config.yaml
n_layer: 9
d_model: 224
n_experts: 40
experts_per_token: 6
d_expert: 32
d_shared_expert: 64
activation: "swiglu"
moe_layers: [2, 3, 4, 5, 6, 7, 8]
router_score: "sigmoid"
normalize_top_k: true
routed_scale: 2.5
balance_loss: 0.00812
balance_bias: false
init_std_router: 0.0279
lr_router: 0.0014
n_head: 3
n_kv_head: 1
head_dim: 64
vocab_size: 32768
norm: "rmsnorm"
norm_place: "pre"
norm_eps: 1e-05
positions: "rope"
rope_base: 10000.0
rope_fraction: 1.0
qk_norm: true
attn_scale: 0.125
tie_embeddings: false
parallel_block: false
init: "normal"
init_std_qkv: 0.0396
init_std_o: 0.0101
init_std_up: 0.0396
init_std_down: 0.00583
optimizer: "cautious_adamw"
lr: 0.00129
beta1: 0.9
beta2: 0.95
weight_decay: 0.32
lr_head: 0.0112
warmup_steps: 228
schedule: "wsd"
decay_fraction: 0.68
decay_shape: "linear"
final_lr_fraction: 0.0
batch_tokens: 65536
seq_len: 512
doc_mask: false
train_tokens: 290700000
steps: 4436
dataset: "wikipedia_en"
Below are experts of layer 4 (counted from 0) of a mixture-of-experts language model. Rows are named router (the router's row for the expert), gate (a neuron's input weights, with its number), up (a neuron's input weights, with its number) and show model dimensions 0-223. Each number is 500 + 25 x the weight over its row's rms, rounded and kept within 0 to 999. Numbers have three digits each.
After each expert's rows: a language model's description of what the expert responds to. This comes from a sample of Wikipedia text that the model never trained on.

# expert 6
router:493511493552479521519490506502522466544536508496552511513465509518528536514487498510511520483551473493509539489495465491555493510535497533522548518541485474465526463491478517462505506488510495517495520524485486464478512481485516454448519504485459506507495547515481494482460542487522481524517461526500495523511473459502502488529527524487513526472505526484524475514496490514514511493511475514455464488491489494482516521482516476506521481501490458523475520509506506506508487481500478488469530522506531493450468536533506487439521484458487513544478504565550426464500458493504489507472503484474473513515545518509516520549538487542514513479462494486463455497484482493532502530483
gate0:524480517505472525502487531519538480522487491495472514536515493517500460494522498504516457470520545502464534464528467501484503493484507496492476474522509456538476476494499465463509527504498509498461508530506478519525494451485491513482539485495493505567504478528485456491538543569487516537523482521499499505497503494480527494484490521463485525506480534516508560518474510505482518511491471511503495535495510459450503506508504480471498524540499508520464523481524461481482487528533500551465512510538524541498476516493494502481484521481456480504506454510522472481444486469499507512436532536496555514491524512504448498500515443493522448473520485489486524563496474523508526496514
up0:502466517468514500507513519484506476456544494511510479497517470491493486537499479525489509495498526518520469522534518463500509498498490523503483502523501504443515473472459568491514449451500503499459490485500502491533472500484477542501461499528479513498484522573515507476460481499496498500468519537482508554470494521513494553524502490498516464492515502485510497507499538491505521517525469459495505507491495526472531517508472542494544496537522567441494478540523500497465546552511492497554498432462499515511538491476493527498495532499511496510479531500457531496496478513493477489512475488488483466468510478490480537465457528504445481476493466514462481462480503505526508534511
Description: Middle and final word pieces inside names and foreign words, such as Circ-ass-ian, Igre-ja, Pens-ac-ola, plus common first names like Michael, James, Peter.

# expert 12
router:524524490499516561507496500540506520534478497511547480490500539528519510466521509514536520537529472521506553459489472513526487504507486566500555469557510516500524493530499521515476509493494502510540510491489473449468521496506506453512569519479499486561551514508489470552479505492471485496523475538472481555506472489488480498533544470510533485462503496433508492491496487494487491520534511491479516496478502451475513499493509511464541470521519452538514528513519501534504509501449493518485439485500508510517504482530520488527487481511471501524462507523541492472462511514518503493514491502474512491479518475509521499494450524468489498511507511467486474497509465501538511475484
gate0:499504552509508493511468516518471475552539500437529518526522480484492478493473478502505484522517477464518531497525514477480512519525499516524524508484493479521545523501499449475526500481548519478502496496537492508495493480525493455520461426519527478502498500519479490530499526493520469540470481513463518450511515466461479475534529510488491540519517485531497468458498471472507503490524523538491515498497544505520509498532513486518501536480536484470504539533489499540512519520518505534520505508466451508494504513455477491470471522505535452500519485503463533506526510486492535497537466486513491512475483526444536478499473468488509477473476490504508466528509581555517482495512
up0:488508494485508476523485464499501552538506518491478505488534492491510507544496538500517480518496465529508552509456509515490466512505504523483479502489486484450511523483497506452511479510500491450490540479506528536483511456508469464478447516508517481547551510508514496522492521473479499528517479502485487502507507477507428524521494494525503510519442492530517508520498517497539509509525561480505546487487526506536486488530538448526501525508469484494501493494507503540486507502574464504506461503526476531528511533504473532499490509469474476493494435499519512523463465506529494497465523512521484493458420511445498506476494516465457456493490485496496491498512529533509500466512
Description: Singular common nouns and noun-ending pieces after the, a or his, such as film, school, season, minister, team.

# expert 15
router:521487504507505527507510557502484517534478532438487487526440491493527524495512509502474512522472471487529512505473455512530506484479479565485505464491490518548506441542491520523510508458478451492479473456488474494497531516467502502528539521493465512556507491522433487495481495517508501508516482517469495506540479489527497489525534477471521491460492481485483488523464529511490494524541504512536524468506530508511529516437482528501501501498453458503534527505549508512511455508508516481508492518517528480491490481535540495508498522532513483500479476547506457508528507516537500474496503522503528483571534458527525484488499506547467504522503523461524477506501494474486510500488
gate0:460538455465513516529500486542503534467485522518511485509518495520544493483477498454482529505560489486513469497517523476537510497457509474492529477504462544501531463520504502464513491481534508488513504508433508439488529470485504520485473507530454530494523494504524493507467489463492474501517466488505480531539507517514500468538492488494520487473490470488519501488515509528502471499515532473439526482461453538495565503530510528461516511502514487525490465500520481528488500475485487568501477508463483525491524479482467496437512492467521499507514490486557469498523486496494486510494495460468462485533519481484557497479528495508556513478515522467485494504514495499525525498482
up0:432500483477486512493486463514498512531502488461488526492524451477472527511461530483448512507540491510506541532486471496501508483499526501476490513498474498468498521531500455488521492483527483516503492580509553465444499452505491517476510543495525499469537506480520500491551473504486490483539497499532492483490487536523531471493507516465520479494523518491501533502508517504509460475498488472476549487509456496502503521492460548507513483506504521488459494498518508536504537475496477480503500481482469544539486506506468505468439500516502462497519533492491478531518492499494504531496560453499454519508478470495533477490515476494478563457471526486530451507540533505494519503480
Description: Line breaks, digits, percentages and table separators in infoboxes and tables, plus field labels such as Genus, Coordinates, General information.

# expert 34
router:509490498515505573490531533503494500526512482511554515493472508493540502524525507564477494525512480484513531469465486512551503503521464540514540499576509527526506466483486524490505495476458472510526506466475478465495534521492478489517508531463492523499531498496475474485468492522549506514531450506431464524520488491500492447528536510511500532463462492474490479503499498493470453477498486480494532524495500478527544492494504537514514512493510500529527538490503510484511487492480470534493470459501520471508470488513532444539526490526493483480452494493546480513504499441559504479506510490480524471480483481513496490523503515522512479496527554479517508511482457498495496510474
gate0:498488516486526481509507510499503475496468478488498490508501507567499504526483499537467468503455471474472522497449497512471517458525458474524508527503475526504472512520522506513459546510494510483526453521526499497503506505511510463480491488537515506526493499493503466507484480535507465551523432556481485518524489463464499483518529491545509495492506513499521553489525511502488452536496487471479534465501572487548477522520520505469505497496544480515466484468487555480496504506498521537504446472526488519505477530505493511498494469502534511482467495483522519515439504512505457473487503506473535511493489485519526525497516544490512509479520466495527498509526531487474431467554
up0:455517474465480483489470486533488464473518476495516490505528474472473478517514485501463515496505516495486491519508498495528498540495468486491522467553456482474518506524520471456460479523481529449485509509505528487476494485466510490520506509538525510463536471512489515470548524509521484483513448536499541447503495500456497551484516542474516502492521480495521495423483519505492462498476483527515478499472503497523536524520461478516487509504498463477484500511516481515496515541503549555487550525511535496498498466480473553493503463462489523504480516532525511441460504495507449541515443511494470520498506521496521497476501509538490457498498486490550486514501467505491466518501
Description: Closing quotation marks, table pipes, periods, and category nouns or "is" after titles of songs, albums and films, such as song, films, Records.

# expert 24
router:527510475500531536514514515534523533526503500468563459511483539518523511471505486503525505525527485509510507447487483475540489491516480541520500492520510518501537504512504517499493485475456476510524507485480457468486512498526461488495573539466500533543514507523464508545476496467466474513528491521433449500517477517518516492529525491511506491477495521447470516505525500480512479509514496505482508527488501484494523487505528524467534497508513459543488533510533513516499490523473483519476425481497514495517501493525518471526515518562471525524483466542539506500467488500525491473511493479494531454519509457495501483499508526469543523530512501440463488507533497484506490459453
gate0:529494503509506488463563504499474486467482512493499490514483506510476497519501484517500498490515517540486521491525479474519538483518481514531524507556514539492489481513465478461532499514481518553545484496518473538487478562481514524502513568462489499480515489521475512521500534527488510542540541536446512542499513469537519455527498474510512518487482536492488546528490474521503539514483510497509514533498486452498486504482496475483480467515487474485552487509511507505471520521478522500543477495505446489458459509521531517487474518500498523489538484512488515452490566439493519519502490487479527534507456483479472510495513497498529546516551506443528504528524499484521508489504
up0:503487504517442486494503486443491519517462520521457457443488476477493517516507475493514481509499465489513540494478498469510548517536527506513496519485522530501501509491499459476427534496517516507482483515473475520547528471534542497498524503494525461515517459514545475487478456464464538554504532509463495509460462477526502469526500498530489471433476511480524507549492474487524537482487502485528509500493491504511536541479490490517493471515480494502501513497536503543532536504499513487483552482504504489480536499484550480489509524509533471503533504458533530487488499473509511535495479498513487489521475517526492557462530508476523518510481491470474504526480493466493484447482
Description: Common nouns and descriptive adjectives in general prose, such as station, building, water, wet, beige, drops, beach.

# expert 21
router:496467472519490532514510543498479504532484510519531499491488490505488534479502511479502538512538472534489543447535510465533489484529498530495535527506516540529503421544530510505523537492476464511493516501476480471491524475461461496461493549462466517522462491536481498499510487516464471511520462494467506498490497490542531465531520465483507500469509508510493487481444509493502501506541467491452509487516468474469543493479511501484525506515502504485498486490517495469450463449473473509491476481482513472510469505528522501486494503509530500536476507508516443496474531504475466494505539502471528498563532450471537492507500499549521493523496535482505441494527521521492496520498
gate0:509486470512510466513474502501532492497504519512503541486474497491491539524495524505513487531520560539500518521519511499508510518452484504467500516509468519513485494453504475491532485454490487469512533486481536489536497442458472509484499530532465529523501481465493534479469474522524450498519547532500489496501487527462534455541531515485495517465465506523495491516506502512469492491540507480493517486497490463501507502487519511468488486500544531474501514505513463501558523529546505526529529517516547572463485519528478458524435503496513475515445507462498522520480478485515487481516534517507511519501519542464477461473523501534460508510518495517521505485489470525473541543476
up0:478507546485502528533502518527508503463511455464448488528530505506533506460485485501503540495489494461565440483480501522515499550529500496496482474542538449509521522498490535502485473471457462527466492535507511492514489500508563478527474435464514498502520547516495474499554515497505531491464485519463525510533551502490492491495491460521541493491514500511511530519501516501485501487487514544438530453453494524520510527508503511502479535503421479505490505505499509513535500520535498486478518495487446489500485499486470485478501497492485484478485487476533515462505479520444498477499493515464527515477515487503527519482479509471499487524536515500503503492524508509505538455523
Description: Line breaks, years, rounds and ranks in sports and election tables, such as Cup, medal, third round, last 32.

# expert 26
router:535520483531540517499519521535457522501447513490513486521468530485507473451487504471489503508532492484501487453476515479528520484475525502501524507479513494527523492545509548500523526494440468542484523469470483478493536540514447494500509543462490548508505534498466515496505521489538541522522514479469450514493448481539501501529507493507502479483480524499448477513478494508545500501493477477513474516497541513514528473513549535504535502524538485523519517502483498479462459518500443491530458472482507442464475517503524460485514477505510514536508481515517464512507456448506494495494503482513512501492505507522449483535529527477523519538475486472496525515469472487504485525517
gate0:504472477493496499541505485506481502465526525448553463514504513487525539467478548515508492507516504497500464524463521461475517525487512525480495484497486561473465486544495522515505525521511486512559517500516470487442520495500520495511512483483495474462540498484494465504493487538535510492508456507464499548532511494530556530488526523503511577472460495481480534517523490481472493547465512513507520505491510502477504512523552499431516526477484524540507465502479536494531512475481488510501527494497500481470434548527511483506502461505502483519553481500554495497518495479470508503516502489509514493467502488533525543470500520491500504482479493520463540532501498517532482483488
up0:513510442457467514522534468513476513482488529459508487548504494480507485469463538493494461493482493474529474496474512430517508542470512510496494491492508508525482502573518530508520517506530515555535523473510480510473544523532558498495509499483514493493489513529485466534503523508504518466521464491481498514518522519499537517470498499467500504475468522519483477491525491483486521555447541515524493464524511539496519481492588474421487528476493520487530478503497509502529524508501492532500515501514547473480514538548497513514452480503512495499536500500525515485487493503478512510493482476516513493474508473511504488505523476482496525497490490545523560465487461506538487487496
Description: Prepositions, conjunctions and other function words that introduce a phrase, such as on, of, to, that, which, because, "Based on:".

# expert 1
router:487458488518492516541531524484496516487515508485511523494480521501478470462512501494478488493533506469519490505487551456537519507478493520471528470533508530480481422522516490516513512463478466535486514526461463519468530495492461484498531510457454492509521499520471521475491514529459510525502533532477499532495522518538537512555500496491503504495471523480513494533441470509542468497508482496446505504520463483510522502461519509453492477504474463456475499505504487476529496515508475504478473490519567483488495485532532443485492534543536519521456457534504460474519483477454528438516487501493523536523531506499485493477516536527468498497513497497503480516486509489499484508496
gate0:481505491470509502540537509480516479513499504532503533488473525457538487540478502552502520530546502484478512505458508488494494503471454469538518525533511466484518520446456464516509488463499499515491463495470493465478520571463450477547472517509490511488504529493500534528520500490528502504495497508528452513529501491501455460514507480507521516489496532474493480536519486510493477498479462467526504500496514510517529496469495519487518537502503542541502496482525474492500499493479515491492512501517525521517519509538511448507529539518495513493431511522498533540512513475543500493509432498473545532525462525514474478471502505477490473485522529506557535494498448485467532487464
up0:509508521496422473516501534473496471492474478550488505483459482506520443522506514481483525476457474512582500501497488519501497505495521511511523492490503530529471500468493507495461516486474506516494499479528504464502500503493521530447538540520528455511529532486547506461474517506559517512520494477492484497528504552469464490504499505541476488463459433498489512471563487496509465491454500498536470498524470500509498472433530474483490478521501522500486485503535502481514499472509474517503493490457536525510526505518550460531480486537519505506527499496476510505457482472550513500494498488462519499554483544505505476510523489496538510514490472498477503503511474509512490498515
Description: Pipes, semicolons, colons and small digits inside sports tables, results lists and stat lines, plus "See" in "See also" headings.

# expert 3
router:520529523519523539499476516531526504487464494532504463520476532532523515494429493493498495509521509514506494490476451505531544466471466514483535466487509524475506470519460495516540496513496476473534492477498496438478505493484485472490542525489475530501537488503500497516536523478519496489515471492466504523522463489553486516539515519494549456482508512454526489483499462495506501495506521486495470465456504531484491536476510537506538469530467503503497550496537498477488471520481478547473528504475521517498476524512521477470475470520519531511477500520545493488484499509531492503508460502507498527541531481504526453529527495512470447499554498451439497480487460499524472480522
gate0:502499514497515466491478524541456499541499474480484468517471459519506507512505507486528532485462529514474488500512458552494520533524532482481480519551512495415489491551500503536522527465522502525523480515480517486500515502522493482537513501511504494479485500490486491484492457486470485553513531513490494507497492505482536477548477493481518498516527536489543464494510439516486501548514523527507535507498488492460481505492483514488505490574475491516494505527489515505498526529495518518502539508536517516510526495511535465459558505526488481520540529554520518500519498496460533485473487472509519525456498492465498494495478445504453489457501476487533461508478505502513468564469
up0:521507551502475508510498490455498525497507477474504507475483478459514535510538503508559445481545507540488531507520486439513481487485465531539512470515496480536551460453514503508485509532503506505507533508485499556511547504510489477494564470503522489556502472519441497498513482488501508493506512474482498471524496516493494538462503461507494534466476474508503475525468533484535502474516490501540506527504489509550521519474499476519496477490517496439510472465535500517482519503496460463526473464463535507500541513514517468488521482462503504467465481466487475514477484494488494488507489502480515525551522494526491503499506522504523501495524541505532526522513521491482527423482
Description: Capitalized words inside names of schools, universities, ministries and organizations, such as School, University, National, Public, Primary; also some name pieces.